From a checkpoint of a small mixture-of-experts model trained on Wikipedia: 64 SwiGLU neurons an expert.
Below are experts of layer 3 (counted from 0) of a mixture-of-experts language model. Rows are named router (the router's row for the expert), down (a neuron's output weights, with its number) and show model dimensions 192-255. Each number is 128 + 32 x the weight over its row's rms, rounded and kept within 0 to 255.
Before each expert's rows: "comes before" lists some tokens at least twice as common just after its tokens as in all text. This comes from a sample of Wikipedia text that the model never trained on. Tokens count by the router's weight.

# expert 98
comes before: " of", "s", ".", ",", " and", " is"
router [126 127 172 112 135  99 151 121  84 141 116 106  88 146 130 106 133  82  96 105 158 115 110 143 105 125 158 105 114 146 131  99 102  95 121 159 122 130 205 116  78 151 118 160 124 143  37 131 133  91 138 142 146 143 132 213  87 102 136 102 116 117 130 129]
down0 [146 177 143 153 140 121  61 101 169 128 108  84 142 126 135  93  84  38 100 114 149  45 186 141 165 116 162 175 138 120 131 150 136  94 120 102 121 179 135 147 112 140  85 163 145 156 143 132 168 101 115 175 127 133 136 163  99 130 150 132 167  83 131 156]
down1 [100 131 138 115  92  96 169 134  61 136  94  91  83 108 127 149 102 137 154 131 147  97 132 164 185 142 136 115  83 120 121 150  48 154 152 107 125  84 139 156 165 106 132 197 140 198 104 140  83 117  50 149  95  90 197 139 130 114 194 133  82 156  90 122]
down2 [145  95 121 144 141 148 139 136 129 123 130 108 155 113 135  56 126  81  85 144 180 131 135  70 129  96 111 130 141 155  77 136 137 125 134  83 117 125 140 172 140 174 172 112 146 153 132 158 139 103 143 110 146 161 112  90  92 134 112 137 180 128 126  96]
down3 [110  54 105  94 150 144 128  84 138 115  86 115 172 174  99 151  79 104 132  69 125 203 121  92 170  69 157 152 193 102 121  90 131  94 138 131 119 136 105 167  70 150  92 176 104 144 158 208 164 163 131 156  83 142 124 137 144  96 132 108 164 183 105 142]
down4 [ 95 120 137 181 122 162 137 162 149 140 156  63 146 147 168 125 127 134 131  89 133  73 151  98 177 147 138 167 138  74 113 108 131 120 157 126 161 161 169 156  85 171 108  54 196 138  57 109 132  83 119 158 113  88 124 117 158 161 124 161 148 138  93 163]
down5 [125 104 123  66 105 159 151  71 131 157 125 118 103 105 133  89  72 212 140  71  60 127 138 170 154 137 172 139 145 143 110 130 156 168 122 102 159 173 142 173 121  79 179  90 124 131  93 164 157  72 111 134 109 142 174 146 116 142  89 105 122 128 162 165]
down6 [143 128 111 172 124  85 202  88 121  93 131  75 104 148 112 128 114 131 105 106 121 154 158 133 111 111 155 142 113 167 118 140 128 150 127 215  86 162  78 169 191 129 180 164 164 167 121 140  67 141 127 129 104 133 118 123  82 141 124 147 154 175  97 127]

# expert 1
comes before: ".", " (°", " was", ")", "ur", " is"
router [189 132 157  65 165 157 114  68 143 154 164 114 130 101 101 118 152 137 123 117  97 168 184 144 190 129  86  95  98  98 125 180 125 126 118 151 136 164 138 112 125 111 130 119 142 123  93 131  81 159 124 138 119  77 145  75 166 133  97 201 172 174 119 111]
down0 [128 119 166 154 177 126 134 146  73 162 168 146 139  99 138  87 133 177  99 167 146 101 176  78  50 163 150  88 112 150 111 149 129 117 119 115 174 138  73 193 118 204 162 104 145 136 133  96 142 189 126 166 127  96  72 159 173 154 118  80  83  53 115 111]
down1 [136 158 167 124 124 115 165 106 119 157 144 148  62  90  91  87 138 118 163 129 102 112 151  63 218 165 112 131 120  91  71 166 204  73 141 140 145 101  83  92  73 114 125  94  78 167  95 135  89 105 108  92  80 109 173 107 121 140 116 119 179 142 110 117]
down2 [ 60 159 160 139 168 124  99 125 130  65 141 154 115 122 100 180 112 102 142 139 161  87  90 132 133  83  22 135 142  58 141 120 118 122  79 141 174  76 138  73 162 134  84  97  63 125 144 178 124 109  80  94 164 154 149 147 118  89 153 136 157 121 166 156]
down3 [121 108 127  92 177 133  54 114 133 147 112 140 158 145  69 103 137 137 128 138 144 176  89 134 106 102  95 140 189 130 160  97 116 117 140 108  91 126 161 156 152  86 132  91 145 152  52 129 100 104 135  88 147 118 147 174 150 111 162 105 126 119 183 140]
down4 [102 175  57 175 118 151 165 121 168 149 166 111 126 171 106 109 129 131 152 174 118 155  90 147  24  78 135  95 176 110 125 178  85 104 134 103 108 153 108 148 161 133 160  81  81 138  77 144 124 123  88 100 104 141 156 107 202 143 135 135  74 160 117 199]
down5 [119 128  37 182 196 156 132 172 136 103  54 169  98  92 115  76 129 128  94 171 154 129  95  98  38 185 112 171  87  98 130 122 137  92 118 124 139 141 154 128 117  83 149 125 130 199 134  74  96 139 157 134 164 140  94 111 161 124 105  85 140 166 145 157]
down6 [ 90 127 102  90 151 125 159 152 117 129 112  95 136 118 118 148 109 140  49 121 106  84  91 162 148 133  79 143 171 136 112 124 173 175  89 144 187  64 152 135 189  87 105 149 129 126 140 133 106 159  40  93 137 161 131 128  71 166 165 161 148 151 115 152]

# expert 57
comes before: " ", "\n", " A", " D", " W", " 1"
router [ 99  71  77 100 107  70  95 122 101 184  81  86 167 137 132 121 117 169 114 158 175 184 151 149 152  79 113 128 187 179 127  82 175 126 127  90 166 145 116 142 134 156 144 200  35 148 173 156 180 139 194 109 116 107 102 127 136 138  77 109 111 106 109 135]
down0 [186 131 111  87 159 173 114 129 139 151 132 116 205  73 124 107 156 103 128 133 121 127 136 105 124 112 171 130 133 163  75 123 108 166 114 109 164 109 148 180 160 142  95 132  94 120 150 123  96 145 162  85  63 154  80 115  95 156 139 183 145 160 129 145]
down1 [128 213 149  83 115 191 135 132 102 122 139 155 146 102  80 152 114 127 118 130 188 134 195 168 101  76 129 140 159  99 130 112 119 139 158 134 114 170 156  97 191 113 173 152 155 131  86 150 154 222 133 112 115 129 109  74 140 121  85 141 126 169 159 121]
down2 [144 138 140 180 158 160 177 148 119 104 111 162  81 101 127 145 182 131 154  92 160 105 146 140 151 145  91 108 102  66 116 163 154 117 180 155 133  60 129 134 194 160 120 179 114 140 151 118 138 152  92 170 145 126 142 121 160  99 152 131  88 129 153 172]
down3 [196 142 128 148 187 132 138 155 167 106  86 176 130 103 157  75  86  76  70 133  79 164 213 102 172 146  93 123 119 101 106 181 168 166  94 139 122 131  40 136 127 165 104 172 156 172  64 107  92  96  84 158 125 146 144  77 164 117 133  70 140 137 127 174]
down4 [135 145 101  66 133 119 124 160 111 143 109 155  91 175 156 165 141 128 134 174 142 131 109 165 125 109  87 143 133 151 175 155 135 126 135 140 140 118 102 168 103 114 110  67 154 120 159  72 143 105 157 139 134 131 129 132 180 112  52 188 110 175  94 167]
down5 [ 67 146 149 118 144 129 166  90  92 187 124 167 134 116 123 173  71 151 106  73 152 106 113  93 125 101 141 126 152 133  96 147 144 135 146 125  93  99 133 216 148 153 140 134 151 163  61  84  78 112 106 188 127 148 194 185 143 114  67 152  97 140  98 123]
down6 [ 76 114 154 142 154 115 152 114  93 155 173 129 108 150 107 123 119 139 140  64  96 151 191 108 187 152 159 181 174 156 182 115 154 151 160 131 135 129 105 122 104  91 125  95 113 125  86 133  81  86 177 249  99 125 123 119 160 114 140 121 126 105  68 150]

# expert 114
comes before: " the", "|", "-", " a", " his", " example"
router [114 125 157 121 125 125 117 139  94 176  72 179 170 120 138 152 153 147 137 134 181 123 188  73 131  93 127 170 138  99 123  80  96 155 210 135 152 112 178 116 167 128  92 112 179 135 157 128 111 170 133 151 150 193 150  78 104 105  56 147 157  97 131 160]
down0 [125 133  82 134 139 125 134  79 112 113 109  99 116 135 127 161 208 155 112 143 117 155 112 153 131 100 153 160 150  99 157 121  76 114 107 139  94  93 182 113 166 129 165 138 174  96  63 126 109 114  77 138 131  82 153 103 128 132 150 123 139 112 112 121]
down1 [157 118  97 101 111 118 125 149  91 175 119 169 122 142 168 166  71 185 119 129 114 102 124 141 155 125 126  77 113 228 119 103  89 165 137 154 135 143 183 166 160 100  59  93 133  63 112 108 139 125 140 200 102 185 180 117 147 144 123 173 118 117  73 135]
down2 [186 163 128 235 119 107 185 100 133  73 137 119 115 103 139 108 125 118 130 130  99  92  82 153 113 120  99 184 162 130 142  98  96 155 131 197 148 169 143 169 135 124  95 183 159 131 151 120  80 142 157  85 160 117  88 153 107  82  83  96  86 162  77 137]
down3 [128 117 121 163 121 145  86  73 108 128 129 185 149 114 101 129 117 118 107 140 106  93 122  95 158 105 102 128 137  83 135 135  88 152  90 120 157 132  73  76 147  89 132 142  83 173  44 150  85 100 114 139 109 152 147 154 127 142 102  87  95  99 111 107]
down4 [129 115  63  91 154 122 154 106 174 142 107 126 108 174  87 163 104 162 109 144 124 177 115 124 140 172 155  73 131 120  80 143 122  96 107 160 114 113  98 184 121 147  98  91 122 119 105 118 171 162  88  95 116  74 131 183 109 168 145 104 100 120 149 119]
down5 [102 143  64 126 148  88 128 173 176 137 105 163  61 103 152 132 106  98 118 132 177 157  85 140 143 134 124 108 146 101 125 145 163 157 121  91 105 123 108 130 103 112  87 140  97 201 119  59 170  84 152  93 139 136 120 103  87 145 151 138 129 131 134 213]
down6 [ 86 172 166 140 136 154 163 143 192  29 136  92 115 108 102 135  42 108 134 155 129  73 137 110 131 170 107 148 154 103 135 146 198 119 156 152 104 135 129 151 103 124  98 138 237 182 107 210 144 103 160 133  61 139  91 120  80  92 145 110 139 118 140  81]

# expert 59
comes before: " the", " his", " a", " birth", " its", " this"
router [162 122 155 127 128 123 134 164 151 143 108 115 112 126 138 191  84 165 119 149 136 138 134  95 170 140 111 182 107  76 105 123 148 118 150 163 159  53 132  95 201 128 162  35 165  86  32 147 104  87 138  93 118  90 115  88 102 150 108 128 157 160 157 161]
down0 [150 114 109  83 128  75 132  93  95 180 112 122  89 121 121 104 132 172 121 105 123 172 164  54 108 147 114 102 173 181 151 144 107 207 118 141 176 160 136  93 117 186 183 163 112 135 139 102 130 128 152 218 146 157  63 137 173 145  40 186 136  91 111 140]
down1 [ 99  94  51 135 123  90 104 188 115 165  86 134 120 142 159  80 140 144 107 137 133  76 142  92 140 125  74 148  83  85  57 129 133 123 187 122 121 132 128 160 124 111 125 177 170 154 132  95 164 149 162 115 105 160 185 116 115 120 122 170 137 125 133 145]
down2 [136 152 183 136 132 134 104 127 155 107 177 158 145 129  88 120 108 116 101 146 166 133 109 132 162 114 140 119 105 124 168 163 134 103  86 114 132  82  54 101 112 146 102 116  81 144 135 107 101  98 122  75  87 143  88 144  87 138 113 140  92 165 143 136]
down3 [158 130 141 131 123 149 143 109 102 139 126 161  86  96 135 127 107 101 128 118 141 105 129 144 168 140 154 147  78  98 162 105  89 188  91 116 134 129 142 123 116 134 123 198 104 124 126 120  89 160 158 145 106 108 142 140 147 120 146 166  93  72 181 111]
down4 [142 110  90 104 114 113 126 110 126 175  54 143 152 170 129 120 106  85 108 139 126 148 107 142  92  43  83 171 108 174 146 162 159 132 105 134 112 102  97 156 140 131 116 143 107 136 231 125 161 118 129 102 207 132 139  83 118 178 140 124 128 148 109 123]
down5 [161 110 132 103 150 131  87  68 160 149  93 103 129 126 155 163 100 135  96  76 149 213 106 121 107 134 166 151 152 149 118 148 183 150 101 170 107 149 108 135 114 179 155 179 174 103  78 131 126 159 136  68 146 118 127 132 106  93 135 118 155 174 130 136]
down6 [118 156 151 191 162 100 153 156 147 149 182 177 143 137  82 116 102 116 115  97 125  94 121 154 184 120 136 106 136 190 115 115 118 118 167 110 196 145 145 143 191 117 109 152  64 154 109 147 121 125 129  48  94 129 141 135  77  86 137 156 143 152 119 109]

# expert 97
comes before: "-", "|", "\n", "min", "go", "ator"
router [137 138  75 130 115 139 104 118 118  99 120  98 150 145  95  87 127 103 132 105  88 136  81 176  98 137 134 198 181 141 121  68  57 124 116  60 177 113 145 166 157 183 155 148  85 156 157  92 118  99  73 136 149 151 104 160 145 164  99 119 141 159  91 175]
down0 [ 92  81  64 132 137 125 123 108 113 119 128 184 146 160 148 139 140 117 129 169  91 125  85 191 131 111 157 172 133 132 113 168  97  92 150 119 146 171 128 174 135  83 199  82 111  94 161 113 113 146  97 112  90  70 107 173 120 186 130 158 158 104  99 127]
down1 [120 127  98 121 113 148 148 192 148 134 146 136 184 142 110 135 168  85 172 166 120 204  97 173  99 136 135 144 130 121 139 159 129 159 155 120 144 148 152 161 116  93 114 118 114  91 147 130 148 129 157 185 110 154 118 124  67  81 148 120 128  86 123 107]
down2 [103 173 176 157  80 169  89  99  98 155 159  95 123 161  84  51 145  92 171 194 194 101 108 127 148 147 111 137 136  73 234  93  23 117 130 117 133 117 116 115  74 175 111 147 124 115 154 125  76 193 129 171 105 167 158 149 125 133 169  93  85 127 144 153]
down3 [151 187 151 177 164 104 101 134 122 159  96 153 177 128 140 124 123 172 122  96  84 159  75 152 131 111  95 145 135 183 158 149 101 155 151 136 239 191 141 120 139 175  59 148 118 159 116 191 125 117 126  94 127 138 150 136 135 224 106 163 187 115 149 152]
down4 [133 127 105 117 121  86 147 191 154  91  69 157  96 135 142 116 110  85  81 138 116 143 141 127  96 142  46 145 167 100 183 156 204 130  69 126 172 105 171 105 143 110 152  89 192 167 101 114 164 118 167 118 135  73 139  99 124 127 135 116 132 132 157 141]
down5 [ 98 151 102  71 124 107 162 122 135 151 126 114 167 112 153  99 186  98 159 145  89 121 163 167 101 141  96 113 118 132 132 172 107 141 105 139 168 105 156 160  88 131 150 121 104  66 156  81 142 141 183  53 144 189 113  89 105 154  72  81 143  96 159 149]
down6 [154 153 187 131 141 165 105 144 119  47 136 111 170 107  81  87 148  98 131  83  76  88 153 132 173 165  60 186 127 162 167 157 123 198 156 139 101  95 102  85 100  80 173 138  60 137 115 131 163  91 119 142 155 126 185 119  96 144 147 144 174 116 152  78]

# expert 21
comes before: " the", " a", " his", " an", " its", " her"
router [150 184 127 134 155 160  89  76 101 136 116 159 117 144 165 121 114  95 111 146 126 115 146 159 158 148 108 121 123  91 102 109 154 138 133  90 169 137 175 133  89 135  46  87 161 158 132 167  74 173 199 118 141 117 108 110 135  74 120 134 110 158 123 125]
down0 [115 106 116 103 104 111 130 174 143 116 117 164 140  87 179 161 128 174 119 134 208 158 153 127 114 175 135 151 143  76  93 114 131 157 125 130 130 135  91 107 129 102 167 147 151 139  95 144 124 113 138 147 122  81 179  93 107 139  96 114 146  97 157 139]
down1 [171 125 116 135 130  83 120  88 126 152 147 140 161 139 119  90 134 120 102 140 128 141 116 211 155 111 146 168 126 129 129 153 108  84 173 152  87 115 140 170 142 136 143 141 132 196 103 129 160 103  90 187 150 129  87  97 129 106 145 138 205 134 148  25]
down2 [168 130 101 123 182 188 155 111 161 114 153 151 111  98 138 147 112 123 162 156 130 118 101 122 108 142 119 110 206 108 165  98 166 120 136 118 134 203  71 128 141  66  95 126 131 119 160 146 143 162 121 124  51  84  86 143 135 146 155  83 147 117 136 119]
down3 [111 114 104 133 123 117 147 177 117 101  99  84 152 146 111  91 141 168  94 153 176 132 153  81 130  90 180 122 130 124 148  97 158  83 104  67 137 112 134 121 110  93 181  84 118 136 151 114 196 109  90 139 100  76  94 106 160 118 153 110  82  96 179 160]
down4 [177 109  76 151 102 150  94 148 141 141 135 170 185 158  81 129 132 154 109 151 102  87 161  86 171 145 103 133 151  88  95 130 122  76 132 101 124  86  67 125 164  96 118 122 161 159 147 156 114 154 163  93 159 194 161  70 127 151 120 117 118 103 119 147]
down5 [164 106 147 115 120  76 149 121 152 152 162 112 176  91 151 122 127 112 154  81  90 103 163 132 105 105 134 141 147  91 167 134 138  86 120 173 113 138  74  91 130  83 162  93 135 147  72  51 157  89  95 139 153  87 154 108 140 160 116 129 190 172 170  74]
down6 [108 131 162 126 104  85 143 154 100  82 160 130  69 170 118 125 148 118 115 110 154 175  99 131  58  97  94 149 153  75 160 171 118  68 130  80  79 112 139 183 123 127 132  95 158 150 193  99 130 102 109 202 157 133 157 175 166 115 136 152 148 112 125 107]

# expert 24
comes before: " |", ")", " m", ";", " km", " million"
router [ 99 104  85  82  98 133 189 172 171 142 168 110 142 102 126 160 148 163  80  78 121  43 115  74 136  48 115  62  99 148 126 152 139 136 107  93 132 128 161 158 112  77 133 130 152 136 111 104  81 124 109 203  87 109 139 146 112 176 186 105 109  95 107 155]
down0 [151 140 194 103 126 133 148 136 174 156  93 113  73 166  66  97  88 130 161 110  72  92 180  81  94  94  70 174 108 141 157 127 127 119 114 154 119  72 157 126  73  91 145 166 121 127  97 103 115 135 105  53 144 141 168 125 147 124 152 128 108 117 129  98]
down1 [ 86 114 117  70 106 162 117 127 124 129 119 102 180 106 156 181  44 110 158 179  99 109 110 156 156 151 149 103 147 107 109 227  68 167 112  97 141 123 127 109 197 106 100 125  60 125 142 128  97 151  87 107 104 129 145 165 162 131 111  92  92 183 142 160]
down2 [ 54 174  82  99 153 163 158 180 123 141 120 170  95 140 125 146 164 237  90  56 194 152 124 108  43 131 120 103 109 181 165 180  73 142 105 116  57  89 126 158 103 109  71 180 143 175 149 109 100 161 103  98  61  76 127 133 121 139 150 135  88 182 158 126]
down3 [102 131  98 152 139 134 121 139 167 141 122 172 120 129 105 179  79 157 112  95  79  76  68 176 105  51 170  86 107 120 169 101  98  97 115 144 206 152 146 115 145 113 144 134 112 170 159 119  82 141 140 168  99  75 103  94 124 229 117  97  71 145 135 112]
down4 [128 130 185 169 123 136 104 141  75 120 189 131  83 150 138 150 180 137 110 105 166 150 103  82 157  79 161 134 105 171 149 157 135 139  67 165 145 168 141  85  99 101 116 138 155 181  80 102 133 149 138 139  52 182 124 157 156  94 230 119 151  76  95  55]
down5 [159 123 125 175 152  57 125 130  35  98 111 119 127 132 132 107 112 136 134 122 188  94  61 178 143 130 126 124 170 124 168 139  96 140 229 135 134 125 142 158 123  91 124 114 162  59 118 121 132  91 149  79 112  81 143  68 133 107 141 126 163 131 145 127]
down6 [169 118 177 139 166 168 142 103 148 156 114 142 124 215 125 134 124  54 179 133 160 183 105  57 152 171 191 127 199 138  91 193 130  25 162 151 103 136  98 117 137 173  88 129 128 118 171 151 128 100 126 130 125 121 109 139 133 112  88 119 158  91 156  86]

# expert 41
comes before: " and", " the", " he", " but", " which", " including"
router [115 123  86  79 106 184 100 182 147  43 166 141 111 157 135 174 135 125 175  59 104 214 187  91  79 169 113 181 155 142 129 156 153 173 132  82 144 112 126 172 153 144 163 124  67 134 153 103 168  88 146 100 170 117  75  79 149 151  92 181 172 170 192 157]
down0 [151 132 146  78  85 151 113 157 166 118 152 156 127  98 133 124 140  91 156 166 111 135 148  90 149 162 101 160  89 109 105 118 132 109 143  30  75  77 129 112 141 142 221 143 121 180  94 121 153 103 107  23 138 103 115  95  98  51  85 143 168 147 158  42]
down1 [164 161 158  92 124 141 142 192 124 106  74 115 121 111 152 147 116  75  63  90 187 111 152 146  95 120 159 130 132 108 110 185 142 166 121  96  58 171 112 118 139 128 148 139 147 172 139  86  78  98  75 182 138 132  97 101 156 156 131 122  55 100 148 111]
down2 [141 172  39 121 137  65 114  92 131 107 122 120  53 135 130  93  87 142  92 115 160 131 116  93 124 128 134 110  92 122 139 136 139 136 154 135 119 107 132 156 131 168 154  89 176 157 152 140  76  56 127 110 134 123 160  71 139 106 158 137  83 145 129 103]
down3 [ 98  95 127 192  52 107 186 147 172 105  94  66 137 130 118  67 113 166 101  99 184 100 168 180  73 136 101  86 147 107  89 134 108 216 104 191  92 127 164 160  89 137 102 143  86 176  96 105 102 126  53  68 123 111 131 183 103 155  67  78 113  66 163 139]
down4 [147 150 176 188 187  89 145 125 162 151 184  93  84 109  84 186 137 153 109 146 123 126 124 151 114 141 102 119  81  67 139 115 114 142 159 111 124 134 167 130  92 133 162 162  96 143 108 174  84 171 156 139 143 127 171 168 145 151 149  92  56 112 138  80]
down5 [ 97 133 209  84 153 127 120 143 165 116 166  78 188  84  95 159 143 154 128 146 105 105  93 130 176 154 144 155 108 149 172 157  84 154 111  93 103 159 149  86 129 128 166  96 159 106  91 120 154  90  78 122 120 113 109 122  99 134 133 126  84 101 156  94]
down6 [149 167 175 110 119 178 140  86 100  43 139 113 196  84 191 154 141 156 137 155  79 130  89 140 157 133 108 135 190 113 151 153 133 179 131 172 130 161 112 124 124  96 145 153  90 143 113 142 183  90 118 114 159 164 121 105 137 152 118 216 123 110 147 131]

# expert 94
comes before: " to", " in", " for", " from", ":", " by"
router [162 152 173 109  87 169 151 177 115 131  97 150  63 143 107 163 191 198 146 153 187 126  84 141  87 126 115 144 128 124 141 178  69 118 159 126 141 125 148 105 107 126  76 163 135 132  68 149 185 126 179 174  74  86 127 191 118 114 148 124  69 125 122 109]
down0 [130  71 122 155 154 122 155 156 168  97 144 170  89 149 127 131 140 102 134 158 119 180 109 208 135  83  81 136 133 105 118 176 106 119 145  71 128  80 122 153 136 167 108 161 105 109 100 146 147 137 124  89 119 140  63 106 109 112 143 132 166 111 104 118]
down1 [119  57 129 154 105  92  90 173 150 122 170 118 105 116 126 183 104  95 142 114 129 161 110 112  94 101 130  98 121 121  94 133 117 131  84 173 160 134 139 115 155 135 120 203 130 153 159 145 144 149 142 198 115  74 100 142 153 127 165 177 134 126 146  74]
down2 [113 130  95 119  89 181 190 152 108 151 122  80 175 108 120 188 112 171  97 141 152 137  80 151 115 138 200 123 179  98 130 129  96 107 142 104 136 158 131  82 115 129  80 151 149 135  94 123 118 163 120 160 114 178 176 126 140 159  95  90 115 126  72 186]
down3 [125  75 134  78 110 140 108 150 154 144 160 162 162  96 149 150  86  73 170 134 214 183 147 151 103 132 137 115 137 126 184  98 157 148 187  69 104 161 155  78 112 131  70 157 103 158  85  68 129 162  81  96 162 154 151 116 122  84 135 103  81 154 170  44]
down4 [149 126 217 103 135  77 176 147  74  57 165  94 184 102 116 170 114 193 118 145 116 167 130  93 149 138 188 172 163 102 120 116 149 145 127 149 108 105 125 140 163  82  89 148 158 156 101 135 198  60 120 107  90  84 162 175  55 109 150  63  81 128 139 107]
down5 [116 116 145 173  87 138  94 125 128 129 176 113 101  95  95 154 133 142 172  90 116  98 118 122 174 134  94 138 114  79 129 133 132 186 164 165 121  72 128 126 116 124 144 167 111 110 147 173 105 109  48 127 105  97 109 150 100 100  85 149  90 114  77  87]
down6 [ 35 160 140  89 134 130 144 141 189 107 119 150 147 100  94 127 101 115 161 180 195  78  67 118 189 105 130  78 103 120  72 125  83 114 121 148 156 147 150  97 120 112 114 147 171 138 117 115 117 176 115 177 105 134 159  96  60 126  98 124 129 115 118  90]

# expert 106
comes before: " the", " he", " it", " they", " she", " Total"
router [147  67 134 147 123 101 117 147 187  67 105 106 146  87 125 116 166 131 178 129  83 121 104 124 119 150 126 145  83 129 152 117 186 153 147 112 135 150 127 140 154 133 107 125 173 131 111 159 153  85 123 122 130  86 107 135 102  65  79 170 175 120 158 125]
down0 [ 89  88 133  92 159 132 146 117  86  57  96 165 115  94 136 109 164  90  98 124 177 146 134 104 117 114 146 121  82 114 175 122 134 149 116 169 174 162 173 128 142 124 140 124 116 129 138 114 121 147  99  92 146 105 128 127 144 111 131  68 125 141  93 196]
down1 [154 164 113 132 146 119 139 101 133 150 120 121 100  91 183 170 163 102 115 152 130  75  96 108 166  35 120 128 113 113  89 109 170  72 128 127 126 138  92 122  75 211 108 100 110 130  79 152  69 100 106 149  87 178 124 149 166 132 166 130 145 120  83 155]
down2 [199 125 130 123 109 131 139 140  87 118 127 101  94 104  85 153  90 106 158 156 130 136 155 137 174 148 117 114 113 109 172 213 106  37 157 167 103 122 146 120 164 190 158 137 153 172 113 146 116 107  91  82 164 103 126 141 160 102  89 169 115 128 147 185]
down3 [102 126 110 157 164 156 107 146 153 154 134 125  95 115 139 187 102 170  91 111 130 119  98  78  96 130 102 123 133 119 184 137 146 142 132 159 151 102 157 151 113 128 103  94 119 127 182 129 157 107 106 149 148 180 108 116 133 116 122 129  94 100  45 157]
down4 [183 137 158 129 139 179 132 167 132  74 168 103 201  48 139 120 108 152 144  91 151  81 136 143 127 112 120 140 152 104 122 102 144  55 163 112  99 200 112 135 127 134 110 153 159  99  74  92 181  88 135  77  93 135 156 146 112  96 121  45 121 115 152 146]
down5 [ 77 132 119  87 176 133 123 137 174 109 100 203 147 141 103 124 105 125 137 114 141 175 181  76 123  92 110 102 130 130 128 179 112  96 144 168 146 114 139 117 144 116 174 122 102  85 148 147 163 116 159 135 121 109 201  89  83 101 174  77 143 122  88  19]
down6 [163 108 151 150 133 142 118 141 148 167 148 137 166  87 135 117 129 102 173 212 181  66 187 105  79 145 131 169  87 166 175 158  81 161 181 141 133 146 187 112  91 111 102 184 122 173 135 150 130 107 139  97 128 154 109 176 121 138 125 132 111 113 115 173]

# expert 6
comes before: " of", " in", ".", ",", " to", " for"
router [155 133 132 137 126 155 119 160  48  87 131 106  48  90  98 129 140 177 142  94 124 181 147 130 111 136 167 119 123  92 142 169 136 118 143 163 129 131 122  90  98 109 128 158 131 134  73 101 153  97  86 123 212 151 136 149 108 129 136 105  98 115 104 100]
down0 [172 151 190 141  96 142  99 116  77 109 127 136 105  77  98 133  95  92 108 101  99  50 129 134 170  99 155 116 149 104 162 124  84 160 168 151 109  92 114 124 125 101 131 145 136 163 111  94 104 126 134  98 118 153 191 141 183 122 146 113 134 137 162 112]
down1 [153  92 128 155 119  88  91 171 139 160 149 143  82 170 106 151 164 113 113 162 129 143 200 153 144 115 124 175 102 170  93 143  77  47 159 132 114  91 132 137 109 168 176  98 149 149 119 108 123 103 107 126 197  59  73 101 141  85 156  98 107 127 130 103]
down2 [ 82 122 180 106 146 155 172 115 138  45  65  58 131 132 122 147 132 131 159 109 167 181 141 130 152 122 109 130 132 121 155 232  80 156 119 161 183  81 114 138 128 200 131 156 190 195 125  95 104 118 147 170 109  81  87 115 141 203 145 130 117 151 131  92]
down3 [ 41 124 124 122 105 188 163  85 120 127 156 107 129 139 153 116  69 164 130  84 118 103 111 162 181 110  99  77 159 158  77 141 121 156  68 132 119 115 206 159  74 152 114 163 174 155 107 121 120 139 133 130 177 167 157 130  94 124  91 124 110 134 134 162]
down4 [ 97 154  74 124  95 146  68 143 179 164  85 121  98 109 107 140 120  96 113 130 118  68  75  98 129 153  84 165 145 123 175 112  63 115 158 161 176 156 133 176 108 167 132 104 158  58 150 178 115 147  81 158 155 127 136 109 188  74 160 148 145 150 166  79]
down5 [101  90 136 150 120 107 137 182 139 188 131 136 151  87 178 148 116 137 134 156 146 108 112 123 160 138 139 128  93 112 111 154 116 121 156  67 139 157 136 141 135  56 134 138 137 157 139  77 122 153 123 139 114  69 111 109 105 160 134 179 112 146 117 130]
down6 [157 162 102 172  85 147 120 119 209 132 108 204 108 142 172  99 120 150 108 124 110 128 136 157 216 123 127 152  88 142 104 152 123 122 156 124 103 170 119 147 157 121  86 111 124 126  99 118 117  75  85 149 135 117 133 131 102 164  76 138 162  83 161 117]

# expert 23
comes before: " the", " a", " to", " him", "ing", " by"
router [184 173 151 175 116 179 107 170 151 131  87 114  49 127 112  87 117 162 154 126 173  82 128 160  92 131 111 166 128  93 138 115 122 166 139 131 132 162 146 128  90 127  95 105 101 116  63 179 141 135 182 135 108  91 142 224  96  68 181 124  89  98  62 127]
down0 [ 83 166 181 127 102 116 210 190 100  84 108  73 167 113 181 152 167 133 178  93 108 127 140 137 141 107 157 142 122 153 169 140 125 135 108 132 148 161 168 124  95 130  75 184  87 120 120  97 112 130  85 152 114 175 168 121  90 146 128 117 109 152  74 126]
down1 [117 131 105 119  89 117 130 181 159 168 135 141 133 158 131 135 169 122 140 183  84 159 181 116 101 103 140 124  96 196 163 107 100 132  98  72 119 179 139 114 158 172 109 181 152 139 148  97 132 122 147  46 130 117  84 109  99 115  86 101 176 164 184 177]
down2 [104 136 110 172 100 126 141  94 131 138 122 117  90 142 118 102  49 137 128 134 148 139  95 156 108 161 100 105 149 139 157 147 171 131  68 139 151  75 107 128 109  88 139 198 134 147 139 121 138 141  93 188 159  82 132 201 188 146 100 138 128 144 107 134]
down3 [117  84  94 105 165 111 101 128 109 106 151  95 109 128 126  68 149 115 159  93 144 188 139 114 127 155  99 128 147 143  99  87 169 102 145 119  90 177 151 130 141  78 127 112 107 172 150 160  84 116 148 122 151 119 131 125 100  86 169 179 146 146 151 132]
down4 [161 145 161 104 172 133 157  83  85 173 144 112 113 132 135 188  75  84 121 117 141 156 133  96  93 134  85 120 154 149 147 153 154 158 110 126 121  90 107  61 100 142 113 135 169 105 155 160  74 171 109 117 161 164  86 204 120 130 141 118 118 128 130 135]
down5 [169 119 145 108 132 114 100 134 137 133 100 105 121 151 115 137  87 146 169 126 149 140 167  79 156 172 119 118 138 113 159 167 166 153 135  97 146  90 107  99 115 122 107 171 147 129 125 157 143 163 131 131 129 139 107 113 117 116 130 153  90 151 137 170]
down6 [119 143 152 132 129 109  89 118 116 112 151 142 141 140 153 143 127  87  84 166 104 155  99 193 132 163 128  98 111 124 144  86  96 143 105  94 147 139  86  53 172 160 154 151 142 157 116 226 135  82 135 104 119 170 149 122 140  93 147  61 111 144 142 129]